Below are experts of layer 3 (counted from 0) of a mixture-of-experts language model. Rows are named router (the router's row for the expert), gate (a neuron's input weights, with its number), up (a neuron's input weights, with its number), down (a neuron's output weights, with its number) and show model dimensions 160-191. Each number is 128 + 24 x the weight over its row's rms, rounded and kept within 0 to 255. Numbers have three digits each.
Before each expert's rows: "gets" lists some tokens that make up at least twice as much of what it gets as of all text; "comes before" lists some tokens at least twice as common just after its tokens as in all text. This comes from a sample of Wikipedia text that the model never trained on. Tokens count by the router's weight.

# expert 18
gets: "\n", "|", "-", " |\n", ")\n", ".\n"
comes before: "-", "|", " ", " •", " Born", "=="
router:146181147121151087144130108120145164131139104097106137127126093156147125111162124133150117129106
gate0:086137123098113092105166131103103134131147138133108149126093159122125130126129156148147109124113
up0:122114091118146162139099169151143153113150116139108134136128115162120078110149151130147171131107
down0:120124153104122164169114073140122128132115119096146145100126106141098095147150112063165085191135
gate1:108128119105112107122086103164092108123036104123139127124138145115139127136141114169161129092115
up1:098130134139116131138093152149077131105096142105124154133135159139139134125163143159154147082110
down1:120153132152081142121174126120167118118123164065097132145146107140148143139106149108137145141119
gate2:119130089081157141092140099098135134172167194116108130141119104098156103146131149097074097131148
up2:090195083132128135101144111134153139162124182121106149163114108110110132087103141136148118096109
down2:120127106138127083176189166145154124142116123156116189145120120158114134104142108103093100121152
gate3:159125099141148138095126151101129108112105152069099153144172121147136087097126115145123085133125
up3:109126160133145115173139108141129170192147107140162098086106138109126121140132126113124165115124
down3:112116127132149149050152110114135096130129148178175167132041129140104131120128140105138140122115
gate4:132149134061142114182124160118122097075152093090123095131131131117145120131157132107130116110147
up4:159111112183117154058103125138141179183132124137139157132120111134136143121111086159118129162135
down4:121118103184127165120104118138141147105149109098082119132112138079102122134116180133117096125148
gate5:147153162160071123133156096131119105134098133112172125152134079139109123130145156096118115124137
up5:125097159112133113087126144123109140173135153155121116131142132147149114148114117103079148126119
down5:116137137163142141136135134154149127125148134118133144166135100129107095162101083158166123126113
gate6:108149117133148113120125153151136134122113110100125164085119159139103133122136145099135103120119
up6:147153115103106149112179155152168132112144131098125158092116095135086160155133148109085091154137
down6:158147089133105194154086103124141114120081140115138167097164086145117155116162140100120070105131
gate7:131147095165123149121128163132157098145140132131090083108095149161169117162133132151176148141122
up7:100126168109137121121148098143114146141082139177136104158145141126123125103126155130163121143149
down7:164098148146139130154150091107125145097119081137145136097122158155126113177120084136133155191131
gate8:130151139101161128096153097090137144164127126118108124126098139104114122128128157172115112117173
up8:108103127135170103128118114111126138136089126146118119113125127117090127110145125118122140140126
down8:123108100056163124092138138112106144123128182148156150122129124114123116108148085144120142172152
gate9:148144162123163173133130131156133093091124118109161136090076123138166158129126124116164112120134
up9:123131102141129150103128130129109119125143149131116132138141129118148119146103107180132179125118
down9:098116123091137160145104148090125095128115116143120131098164123118177109085160129187117114139089
gate10:112153137110132132105157057130116127112125121095109154123145160123126111137150117151110108135113
up10:099154172134178155132137094126100094113129145115149155121139082078132111072124152130111150129153
down10:109124105136099137111119095120132116123097111144169117139143173131115124081092197114127140138109
gate11:161112146144149111133127112138149108182104134138163140108138146118132132133149103084140170128115
up11:112057134150123132158141113096140130100146126128109089128153159156158128179083136141153134095132
down11:135129097139116099133152166132129115142164088123130113154125138132112138146120107098117105079129
gate12:128167121110122125097126106140073092110103162140152137157178115136132113123091119071154094093171
up12:085135114131096129097054134108062080161122130121106179145145091145150128144078115136132084114136
down12:119136182112143147153126154140132153161127130181102107158110128125149102113129145182122177149090
gate13:151141140119140136104120109114142113109141126136116152136141130099146110081112155082137121132144
up13:134123129120117113124155158100081108137119088127177101136122114171091112130128086163111129114106
down13:127135124164080162133146151123151158106113117193102128109122179099139102096092138151164119148127
gate14:142145125130173110142120121166111111182097148123145121141149117101084111126118146128141114137123
up14:117146144146178112125110105127120104142123114140140109134147115141084123129097159115096139127153
down14:082127095096144130126112179112089149097112110127149126147160162101137116069091148164123084120125
gate15:121134136105132145095117118079157119118149124079126165109149147143124125173129132152142131132095
up15:146109137145141058201150119167101150112090132152153133132127141134128106057092175140099164139181
down15:108149095074112151155151144119135097100099142142138123084118126099157130128125106129120135109165
gate16:118130133129104150136121170143128170146121147143133141143145132100095110167151137128114134131128
up16:150134128138130123139133096131109124125155109110129134113096143105141131102124119114074126117112
down16:141121113126116142145128109155173124076102123148138143123121072143160132132134140151110112162160
gate17:156148143150144113131157148129137110141121169082153069100122098120124108126168077125122105157132
up17:157152066100135126147121090113112115112122098143126154163107146119152097123112121122092129135133
down17:115129140094110124136114094142117120107138105099184154108180158145139119098151166101141147124175
gate18:131134142101102133152075100127149105151140152091135121094112087124060147135157165122112113131166
up18:143142160151103144153149107189115093102098120138092142148150125140130141144169146101134106119105
down18:111106139139115147126126177120118161108126133126132154127091135139158161172155162129061111119165
gate19:158094163124120127136157111136111135126154112144091120142121127129135111111156133178108096127148
up19:157146122117141141102145164099130098092110115137168117152164146123098140155103121085165142136114
down19:153054167114108106137108109165072102115143110095130153126117101129148114125126112119129142133103
gate20:103154096097128137084137103112100143137134158114081107157110153130133114117123139091115127145058
up20:179139105112154117155122164141140116118145073104116131146193118159095119089154174138128145116141
down20:162127154130133114132128112103134112159094096091147124150136124133171057147077139126145109103089
gate21:150143127150142116106129116147164186161121135148100137147110110116106141133154161162093100100114
up21:127162112116136122120140101115150171136139152107104116141113122136128159110143156113111077097069
down21:181103134132158095076176140103092141173140095100114099158101160073130122164137103129150088150079
gate22:129118117081146156106142129134059119116107107133118119139116139145129123171141132142131169139135
up22:158157164132174141154139138150124166099142097151127123118136115127104124123098162083166144147161
down22:108127143151156139156158092123112135130126108103129134136137123146136134108149166129075184134122
gate23:084142144170139113150137141157129106153163138118092073131154134081119139152135136104096153125134
up23:097146130119104120083117134113143094126131138161113111132147127090108083165113142115104131152160
down23:130161138147124133121167133130089149131147125130154123129121146157080128132140125112139154185165
gate24:101101118118122193116111117151136103102161159144114104103104105126155129098092089153187134115122
up24:148141155087138142087134130133124090079125136147171113163138123141114108113101092149141161095139
down24:074127122139133180143136091113093120126130158110101130073105108134191124095135124109111117109133
gate25:120112086181075108121119143156101075167135134118107117137143160133105139146147165111142145084140
up25:100129106106105101110142151109143115141121161131115129117109189169081126133139154138147129113079
down25:119130114125132143136129124109096142140147141129133113156110115144112170141105134106151139123113
gate26:116139163137103092160123134115160148087139124135044089137122110143114114118182121117153143136115
up26:141105084141125143074116140161119088159121144134169136119142119149119142149142109135138129138116
down26:128171086121106101114143155147130112113137134137130063138110128137131108149128148128140124114093
gate27:147203123156153127122083113141146137131131136120100141127153101105120150133152200148129098127139
up27:134113125109118114166148122101132142094134108114121151108133158107126160100099066147129134139134
down27:123113108147143128100138123157149117195123133160120131138175123090147089137092089115122150154113
gate28:137122127108103169160164171137079113137124128147140135156136155153126132145124116143131131125171
up28:102144158137168158132093136136142159086108148128144137098151136082123142121141128118106155132076
down28:104129162094098169113143133139140121135103110120103095072123151123096116111159151129088127080161
gate29:124133120093136084129113144103153139145131083136118111135116145138170132159092108132107127123129
up29:145112150118141145102149141139171125124120128155110150130143098153102130099093143150154123129106
down29:131129114163116091129150170140097170133145124118150124150100139143126123145126152094171099150140
gate30:125100124172142109142138124132185114162121095153173178109131109109137106104118108097120152103088
up30:149152137123132136145153132126124133089118131134120134155124133128113122139117135147135138130118
down30:118127109173133108073096080148139063088139095152135158092114109108121130106138150123122114128154
gate31:124113081140128150129161143111074128149147132192141123136130138116185132133131161159089135173132
up31:140141184117143093183102168161165125104172109114102129116139149124123142128146107137133142098139
down31:123120130121130111111159089065150116116082104121181147120119137139143123135124172125111133134139
gate32:158127086161155146096117097061153120119122177125102122138139099090146139111109083138173125169148
up32:131127150168115115111089114106168094155146135134157156119124144095126091143089138111159167116132
down32:148148115149146093167092090123124134181136119158132115132154122112132136121162098131162136113100
gate33:165094117112068130137116136154114152124135131141133145160116087133122126092135148118143138139097
up33:101133152153112069110111137090134129148123103110176115033145144095102146122135134142110137158129
down33:121140114135127108127157118101110107125131105089144106150166122117130112175120099138162164106146
gate34:137125136094106171141125156104090098104147098119111149125143147069122170125159165109105113153113
up34:140105120138122147124136101145099112133108083154119119148146151108117082177112128139117101160094
down34:176127139171121152135082147143098117107125138108088109125084119116129141128128147135126095113108
gate35:133106159122125171127070112140137116179135120162118103082160164145107167124124115121113124132065
up35:122112155125120154120079085142154147171162150154112123102151152141114160158125090166130128143090
down35:144121114107133085152152140162109082098139144119141104082136134143142165114133129160100140097155
gate36:121085120106125164158123144116101171099099126099146082088162151163114127126089091125093165151151
up36:163113127141137148126151139161129103169134129123141111163109131145173146101146123121110134139105
down36:120131124146119148151123173118122116115094109095130129115126127131131154092102156150126079120121
gate37:092117118171099094128111109127112145112138150098091147099128114147129122104109076126138151150131
up37:142125132064160164107150179116194118158129126123161072167090156120125145131128166144109101091118
down37:145116102091118129136151097151118084129168116096095127170159160142102092118119129139091113111146
gate38:095125159119096105173196166128175154124093152144113149140093157084131132137088103141116135145112
up38:139134091137163120094067112139089109112143123128146082087124114154119120137163147113119090105164
down38:121112144169168093135128130062137144121138102137163159140167126157113143108119113113068168090167
gate39:082110116082092102134114106101112172101133092129111136120180130132150119152122131132100153137116
up39:106119155135097093137113119131119146132121095118119091134136116128141131156117138151138155129131
down39:133141108131135114059132156116101146121095092091151123151085143075166167104132164131170137146096

# expert 19
gets: " ", "–", "-", " $", "_{", " #"
comes before: "1", "201", "200", "2", "202", "0"
router:121113089099125149119119104138124131138125131128095136107100122118102152149147100129162126118143
gate0:146133137130128098078138113153134119158134121149136150146152181119101136151160120127112156100119
up0:123120134139163123099130136127172082132106107107135119153147171137134146151116140155128132128101
down0:154092097153104141131127127132151143137119138130108092110107114159091178081152114161135122133121
gate1:127159126098142107086128107148119179141146176103124115152094093135146115100135120119142127113122
up1:118125097160101130170110144103152096114146096160129129115160166154122138145128129162102156142114
down1:103161175098141057075189154088134128095104107134120106134095151180134143142088135113097131146161
gate2:140169150093084144169127069125169135130141144160128142107136122086122149132085122146102099113161
up2:149134182086117144173142077142148139138149155161156138082120137078109156104107132143104083114170
down2:113104111100145137095131112106080159167101142120170070149125111165152179163159122134114130126116
gate3:087121078120144138140145123077139127126125144120114145116153120162147121146127101140159107126111
up3:153110133151132087145128159112122113197108154091131123123130132096145126121132134120098118144158
down3:130132145129143082111170129105155142112135088103136135166151146123134151106141102136148107098093
gate4:121104157129166105149114140137161166163145184122154114131109112178139144125136087098103098140118
up4:170127128141110144123140132127132147096066143119125100107139189107132101135125144137148141128140
down4:083121131134126143134128096125139047123129107108103141124181112133126123161154117130120152109129
gate5:125129103126162093142161095100119141132133139098135116131150133107130137086116123146138114122100
up5:139115075147163101140118146114127179114170128126148124135108151117130127131113109093115158095138
down5:152118146086151160186134131115100176118165148124099151155133122113103096157113148075129097118177
gate6:139140135107123111115150158139123146119133100086126127084152119112139141103150142157094114144154
up6:131149083125135150142144114119160170119113116110129078139127191115123131107124110123120129095138
down6:111135129118167121139142141113134098120153158147144124121137149121157116100147142131167138155154
gate7:114123130099124164092113108126096120174149055131136157131157097051137112133144118147123150121142
up7:109134108146143147120143106166122129168129118132135157125147122099161138163090128128151115166122
down7:177145092122144098091115162065135102115162143125129136112094104102122131089091148146142147120131
gate8:078126120128104151139140096077132146108112117132154122131134086173136118093108128137098159133127
up8:151108134125133141147163144152112154139101111078162120106143095127123160146127154126111112170072
down8:105127138164124148152123159116161129163160128117109095121151101159098152109120131149106167102116
gate9:145111148132141142083103099086117085126149140135104124142127134130147119122134122114146105094124
up9:150121147140135163129101126125129191106150127164121121134103146102096137121128129147128106123089
down9:165161117143090136079123151139124100136089128089124148087149160125124138114081096108125107104163
gate10:123105122124105116063132146112103099149146079099106137093139154100141154141125123126055112088128
up10:045137128099103137144135096157149151115153117125158124146119100155088145103167168135122127165140
down10:132140155104158161123102139136150073175093206119107117157118113073115087140135132141165165120156
gate11:175123102230110118147086141136142092131102155121155106184142131150115117144114161145139077107122
up11:155093122156112147122084157146143121131119170140133113166103090146167118118125121124123108102108
down11:136182138145089065148114088132155109110131140148131131096098111082096119163134105120165133160145
gate12:093117130138164121145102056124160143168143111128124115145126122170101153157120136115150146115143
up12:133126116091111153122156187116129131101129123119113116130159153137090123103116148162163110116111
down12:130141116151145163098125126165103149139134155162142101161144151199131120075135117084120092185123
gate13:140156090136135148122117113141129124177122088099129137159146156156148142132093090161110139151152
up13:131161144124108129066136090133114117173089085111097108131131164131140122150106123145146168178150
down13:116084119087123135156124106153151115135124098127133118154137120133093109113120130123127118130102
gate14:129132063131110148091124132123130157160100074090131163142139119147154125125129164140124124132147
up14:125094168139142117173146143133149126133123142190127118118092158080134138132165087142129100139156
down14:121153106114124114123127122139086119125123102124185145089169136115155142153117123171137118131139
gate15:144130119199096122129126119117127103107110096123141110115136090116127098154111131115114140114144
up15:101162132140126140156150172136163086163169163155107123177137165141128105152082120119104152119137
down15:105133134134144137131097182119088103158133127113117146138123119128101114156090124141121175133096
gate16:126117091112141119115145161126172128117116140133079129109105137119147121137136141155162113123094
up16:129127169136128127126101113114115108127149105153122116129143122140120121151127131128088104128145
down16:129094141112100176133175123182145157150114101155142123127149124138111149162086128110132135112133
gate17:103136186124205141090129103119154121124145108116152150120127132124123119157097147145144156123158
up17:122113126123188136116146140163138114100139101117136112125084131095131105147112106129139126100107
down17:116117107151128107100121127125085091075075116115130158159098176120149093094120120119130136133098
gate18:151156137114127119155155095162056135081124155130103094145099127135133117147168125100101139141158
up18:122138116136108087082156164134149164112128152148126105131137148144082095115114120139140125120131
down18:122120154089131144077179143136133125129140095135095115119110092159132135102153129124098152135105
gate19:121127123151167120103123167137189125138120154127124136105179116099112131125118153092088064093083
up19:116097185104078141154146141186084109114136109113119140102108137135148112141091092155141106150152
down19:121152177099117150108095147128180144113119103131152139090103141119085153131111116114099107105173
gate20:201115143140126111072141131152088078122135088136133127111117117136136112104136122144117124103074
up20:073158101088095143162107123167157129146112132136139124125141114075117100150120135108117146126161
down20:103117086101100122155120127167135144118135115125139109094170117090107140104123141093081130137159
gate21:165154108121122140124130142115150110144147104144090127152125113125149146120130136151134112127170
up21:159135153061119119149150092164064144106117120116118153129120145110117112140117152119160090133190
down21:138115125100112112125132134128131107117142115155089156142110131138134152049067121101163123178144
gate22:139123099113127154144118166159134074143136121149167145160135076112108167084156103145115116110121
up22:107084127104124134087127162140142104166157105153142150159132105123118155088179110159076089126165
down22:116100136083162107134154124130144138155115121085120144166164117110144128143102104125125144080119
gate23:097131081110148137124123123138110069145141121150105151134155119167119106148116142121113147092081
up23:085120140115191130141138151123130122133090157107104113150156135184156096117153138111158137122126
down23:147118142128146151127111106136099129153135122122074118127136128076175137115101142102183178108160
gate24:148089124130095147151054141104132156162170112137115135174164116147154108102133109178128098136159
up24:132134176132120093116162150124101084132143107098095151121134172094090133108138134099128106124096
down24:122124140118115129122175118095123137134157182070127117153140111115148144160157155198143147089143
gate25:153116129143137169173113136126078115101136122094110102143137129147129160094127135137137128127187
up25:125128149143130123100140136120156121140084150163140173107123125088163129157133115106107109139088
down25:146127120121127147139123174088125112126120154133107145135142154176138130099124132167181147160109
gate26:139101144108125142114128121114178108199094111139170109103129130112146144085115077115107144100100
up26:157157100106095124125114173098115130130109160105106119085098178126124094149086156079090131154124
down26:124149148149142148090118126158062137150126085148120102124057122120114119118150104093157137103117
gate27:124104117144139109137120123153117164109121091093104181118111110078149147110141126148130152115127
up27:150141175107150115152109128147154092178150142162147075135162139179125093161125117123113162169136
down27:103121121112122114147139118123117147088109128126125128150126133117114132135195142120124138124146
gate28:096139131079117129097135104156118164145141115107108163200104159145148100214127169141119141105152
up28:148130130138135104107113158159062134129167132147125120142135136135142122131150154113096137122161
down28:117119090084107126135059088131125104107113137119059192102110108145119131173149127141103097144140
gate29:088130135102157138091135161130114084082121120132112105098152093103158146129076119154113113152141
up29:110151132103116135148113117151084104126148170152103126130172107103133151127101125153150102105144
down29:128119146092213108195114125152127156152140165118115114181100099135133144131172132101114108158124
gate30:153150103116138131112177126132149108111169122157109130134102139127114133151159168098152113092150
up30:134148132157129101145141114126105148170143138107150145118112113127117122128224160095157102125147
down30:112130134117095112164138175138122144160103159099154198152148124084111148124143102113158070147128
gate31:087137106143140096096140092133090123118095166117151151144130129085131121071084114117149128118071
up31:142141125097085154167121156121168129129159104144093110113127130146122154170151129120127129140172
down31:128112132106149111097122145132139131134093127090127158173107142181149110143124158110173107119139
gate32:116113134116090134151145129145134147128105099140157117148143117149160160145135124144129106104111
up32:129133144118138113111136139178121123125129096124152120160177113095151127118120136122148097143117
down32:117107137110158146126125127131102152142123117117123156086141115123104094091164147136130153111125
gate33:094129118112120137170160138127149117106107119142097124154121141117098132073125124158109137148101
up33:155118128125144143116065124137147142141151116106124101121075142150156108172169193126131138142148
down33:098080112095117127202166109101096096165153098108145123150113159116104141171117129154127106103110
gate34:145150127122138140144167109063115144144150107092138145104098124161155131164140104112132137154117
up34:092123119137128104114102141184142115111120122165111125137153122113110126100120130134152131099129
down34:126135097173113101156141098142163090144112109112177137117096110114152102166123153139084123151133
gate35:111150096092100139069145112168068127118145108111135136114114086120126149150148150136110135135129
up35:148083138130137122182114156065160118116125162130114120134177174110103103075098082131162133108124
down35:104149090162116103142116105093127125111121104138185101140149128136131104130106133170121107154127
gate36:132175138127130106113165115108141096118121159131120162169092102161112115158167103119144107130083
up36:078080108121129100129124130132112167162076155116134131164158121155147142113090123140120120133142
down36:115144156090143111141088140169201143141126150098147137125121127162127138148120134133156158154160
gate37:147102131152094110110069147132154151128165121128073135106107147162131116153098148117176152118111
up37:139109132188115137161170107108095127149138113150195104148155143117143125142180128080143090077083
down37:105116131138151133145090150126119117156137149172079085100135169136114111127155139120176115143152
gate38:131135168185150112086135117089127082106140116139093157085137112164132126130082098142161132090145
up38:139134178163155130117126100122130076132126097150109170097139136127145117137082107145145104083145
down38:148168114112118107106133136150124108125088108097129121127138086184119153137104143140130165109116
gate39:114119124128128155149139129114106102119114163110073128137133146137119157130184122104125202099144
up39:148128134132122157124127113108096073138120142114080098128145164135115149134146127143116184117149
down39:111101136134167137080114141100116092174137096114092127166110126136148170176115126161125168117130

# expert 13
gets: "201", "200", "202", "199", "198", "197"
comes before: "0", "4", "9", "8", "6", "5"
router:139129102116120134167088130146139167120131169149134123113146111113127125137115182106148137111111
gate0:114137137078104099122116092088110149117143135127133149131108111109103169128085124158106112111163
up0:139079144152110168147161139168150119137125100100128135121154151143135131127143135120146176137086
down0:147147137115181160118121161101116147123069137115143157129092138115165136121093134120133140103182
gate1:115138136139120103116117151134137119160096096136113110058170149118128124108149097102122125110115
up1:127137137139071133136101129094102143114111174125141144083144113098134096129151161180106162157093
down1:166183117126105147120123088142140133145099100131114156161137124156175127152111140105093083122137
gate2:147122106141158146131105118156128104118126107126125113136138099094101169132157152131120093102118
up2:074124123085124116114120132142106104129133174165089138119094125190168127160193125198143136128106
down2:143155197103108122129104151130071100130136146116105176114151158126127122103123126111121143105090
gate3:169096152126131116149116103117122105110073135142151152172130127125112144139158096132123098116095
up3:118131097146144128106121139152136107173135095124137114101126161153142114160142138116153138146132
down3:137115144158130101073191132078099097126152105165142082146093114167109136140148125144159135108165
gate4:174103101137142145122134105140113103145156123107171115119128132121079130140115142135154173181126
up4:136108113104119154124116135113125108101141131110143100121174142094140125132138157116127135136151
down4:134120113139148119134150168168119179150137121135093140122144162119159178117131106079141125136064
gate5:178110171141118107133107108123144117144128162083120147139113128138116124145135122140106145097132
up5:101106130115127149122101158119138116111116101156161171111139125114130117162124148101175081115101
down5:135115107099117147131163117081127117124118111154174090122130118153124130156139150059147093123120
gate6:140158086141118081109112189141118149128156125166153093128061124168109123096121133116116151102076
up6:147135105111147174136123090111128156125150100098131150150152140130135120109159138149107096149107
down6:120116170117137163156164123116122147145112104144118158134132092118100117145074151140107152135130
gate7:120126114116136163149048125142091148125108141116102097095103178121146132135135125102129135160105
up7:151050128112133173100138150154136159103112103162124137095126097121135143098120139092127088112131
down7:112125146082063113149111087141091144115148154137175202096127131117156156133110126146125137127117
gate8:121077121129103145111156121137130159110131183113134134147091135136135119108117130133171145169130
up8:135157139142176167137107168171148125113141136162151083097145153159107130154147144145172073136139
down8:138173095123152122159157155123119147109097125106163163125175105143143149126133068103108075085120
gate9:140119114127104088153145151152138133114089125092130118126139110130139146107178137114154124115157
up9:142154141137129174113114120091097131154144142135128166156098110120109110125087109138116120150095
down9:087059142095137107091103130135112171143145122090113137107115125156115116090126144096113093114111
gate10:141097133106107115107083106115112102102138154133146139108120100122129121133101139120123162121111
up10:128115139103142104098151132121132103113159113147122089139128092071130109125122111126120143138109
down10:091155148089144123115106123142144081139140151123125116101143113166118131083156111109102120151134
gate11:191071115088151141136127155139129112136129187125114096115110134125146102128107177121097100091134
up11:122137152156084137133087096179162116163136092104140141115128106093124134139116103098145163117148
down11:128116127149126121071114143113131117117114087101090109132148128140128159149111143142117193146127
gate12:094112106126142105108150081128162121142138157136150130130120193119097124099120117148102160128147
up12:131119121152174144165116118103134066122155143125133102150115161088120094120144109118138127101167
down12:128096115131097125122192121099142123117129123122126149079128139124125134128100135138150132114131
gate13:127162103146146156145127101099145097141146170138150099096097112163108112152073171129128124128159
up13:095156166112104123104134147120140153154123109116118162164107139124121138117150137149111143097150
down13:124159124169127132147104078114156144149141158132151091143092102116116104126136150107121116125158
gate14:071072137102137135127169148132118153105107159180127094135118165137137137084099094154117068131138
up14:094134152170115141111162123138149123121110121184112113117102135135112131186188178078088141088133
down14:112129139109140131144147140174109149112121132111085137086146136108130126163101132118126092075127
gate15:178105115118096153124119133104157101127149130102143116141107107144115168120134178156135115151112
up15:086145162124112104137155144133103159107113126111105153126159167104174113130128073089109145114139
down15:121139166095140144099152127103150110121067155120093104174131156069053119135085110131109093127112
gate16:093122160138205128075103146124173164132090128129123106134093104110133130120116098170127101112141
up16:083123124139145134136095172152117153118172122141135143128140128136129117159139139172131088113132
down16:089137094122127156108148138102141146115114085132174109156135101118102120139123098156132112127153
gate17:147131133153164132136116163118098159117145111071129144106141145126158174108113141115162155139150
up17:125093126139125149130085130126163113153158102095133143126109137133102113145099097162124100179154
down17:124155125136150111125107133188115128160128112114174124137099119154128111096129132147145116140103
gate18:115127104102138080139120147040153109142134159126141107125128117154098121148125109178133153117149
up18:133143139130109146122161123210139156134108102128100150137173147130149136101120131148146144126119
down18:145134114117166096139103135105122131132111145129143102175093134093109161135107142127118114135140
gate19:134140118139080130120109104178138117154133121149145146107168127107146129160148175091143123115155
up19:129105100132111103111074134128149122136073160123172112097161139118100146134111153125149137125153
down19:143157112168127107174147119128192105125134129123089133123127112157121107134139108128171134084112
gate20:134110130173147127134117143135127162134121146087141081114104151137081128134128137143100152141111
up20:132121131107128099146126114130127151125118143135110146098085183108107139144131160125105077093139
down20:127125129090147135144165176105121148107124110105153120120070110127131078138102140121170094143118
gate21:115129168125137113108128127145128117159140133117106083104159134114113128151125122139118137111151
up21:118125149128089165130116160144107108171105168111115133114137147107130157104113099144138132145095
down21:138108139145132141136115165142077148141138133080133095090140147124112164105123126123147132085148
gate22:176125143110151123169136150105179114155127140144121126138108135109122150175147142148141130126135
up22:154166118085114104082125147141160149156102123176125120117064190120120121128143173132136151087124
down22:165139149159144143106121125130145099142122143115175169116125114094132096129160126156110109127161
gate23:164107080088128142115128137144152116101120089079108180142117110119157130109176158155123116109125
up23:147111109107108104150089130141139149138129147117158136140132132088156180123127155088165073103106
down23:111155086101117106170092085088112124124097161103148135105102127154136170132104128112118115102164
gate24:118157115086104125185147110138169150059113158148126076140109161134163139141152173125111119144122
up24:139162131165136163123146112101140092159138134139106160084134137102087101123117129142136147137101
down24:135143143139115117111097125104190071120120134119124118116116146109139155131146084146126138171112
gate25:129130102097115138107093107122120147081081114153129109099147144150117140128104121124136125159134
up25:140123141171113155157114162116131102150128131077131146147083121104157105133137104153123129119170
down25:137142179086109152168114142095125150106106141138122141120122130084136104152105127134168170115099
gate26:117142132154151110139123082121117161136127190095134129135074141107121131135175144137164111113132
up26:136165087149137106117161159110171134121129106062149134141135114178121144120104082135102113118133
down26:136180154103123057147137130165125132142115116115119104100130136129131146120120138129067161087144
gate27:125163145092133115104114102074097150100127165123150171113138159123110130132127142128133105118175
up27:141164150095087113096166106130117131134110167113175128118171164105137163078098161159121161112119
down27:116123132087168167126109130107074152118100131165151117101164125138123131144130211149074129085128
gate28:116171120131144136104143110133134146108149078130122088157163189099131143105062093078059119138132
up28:116139120155128117142158122132137137125138083127143091161114135093117115139127108084139122135115
down28:111101100111165093131116116131132137112154093121133105104193100083127091146105142113139167160121
gate29:145155173106134138144098097134160129126132151125078150151093141141148111132098086132059144125142
up29:134137153113127133134142140160120146118156118152175140082102128119142149163105153116130105111146
down29:167127180126093119133133121148112163158116113104162171149137118120135116135098104162132165140140
gate30:132097138163129139149119134116127123139134074096157132114142112163113133106090116131139144135110
up30:148055134163126119107183130099156147111104127123120134141156147139136088152129140096109141158140
down30:122144116116149126153146136122129099134098143103148111116140131099140133149148120120152140111183
gate31:139105089178081088159100131160155110116134090154137167143118098064117105132117121088161121123124
up31:139138187070133134157170070054156161128108138115091102138153119139115130117127129125144154132118
down31:135103117113107133159151063119097138097102171151116127166109109121133121123130090135127124131157
gate32:144131098100122092127144130127147135112087125120150115152142119109116108061064092132129094128137
up32:132146147109183161120121123132139118136140128091137125149128138119109111130156098105127139184151
down32:118163150095115095177106107130106129133133134118107173147195127126092111088094175062104160127138
gate33:106172117167106136100133104086098122129138138116128093112107107093141117142080107096127122150152
up33:132096120151129123131127129094127118111139146080111155103124132131143146192096151137127115131157
down33:140104181114125122107137111137142116144111116111127161151124120160164123086181133119145139109163
gate34:151109093172122114139143118098135160171130103121150120162145142127159093174122142146125099129141
up34:148113124154123126112171122149124134118139119110102130163135125106154159119093091123110109134132
down34:147111161170146150145118096143124147097104148137096108090118115137152106131096145104113126119137
gate35:138183107129113115135130160125167135117146124099101134119138143079099148144091141095117132124168
up35:130115105101096129158137103111164143119179138162132145096112137120112126128171164127098109131134
down35:103103136134105144192152082134110055149154136147130173141119120157114176149103109136153128112131
gate36:131098138083114148145131118165117139099132137154134124123060168127146122182144129100122158104129
up36:129105150100159116124125116155074138092136141155136127108110163163125124148120166083140150126149
down36:101152141121123143116130144129143126200146132123104155122104124139123104167126096105083168147150
gate37:145160128138171110114099110143110126125138175105158128136118147132141114102173076115139112096144
up37:136130088126146111089134119134157132127120122134103139124150128088128140123093135123177084141151
down37:087118145085063147081085083122110126097111156141119118117162149120113088169118144151119095172144
gate38:140151097151136121118133115103105132122143130109109145144133125142137123075153144146089104106114
up38:170141130128108136084138150104118094159112115130155126152113197142076161103153107121159157118109
down38:065128155112112162111098126142130136074123102114132106120105112103115149134106119107161144119094
gate39:123129113151117145163112120129115111134150092126119149133116129149131152166125153162190133114116
up39:116160122139150135117109128101125134120109117115152168164102153104127142096119122108115088129136
down39:153109116102136132119137110119095127123112104137114156102108149152146103108126151127126110102125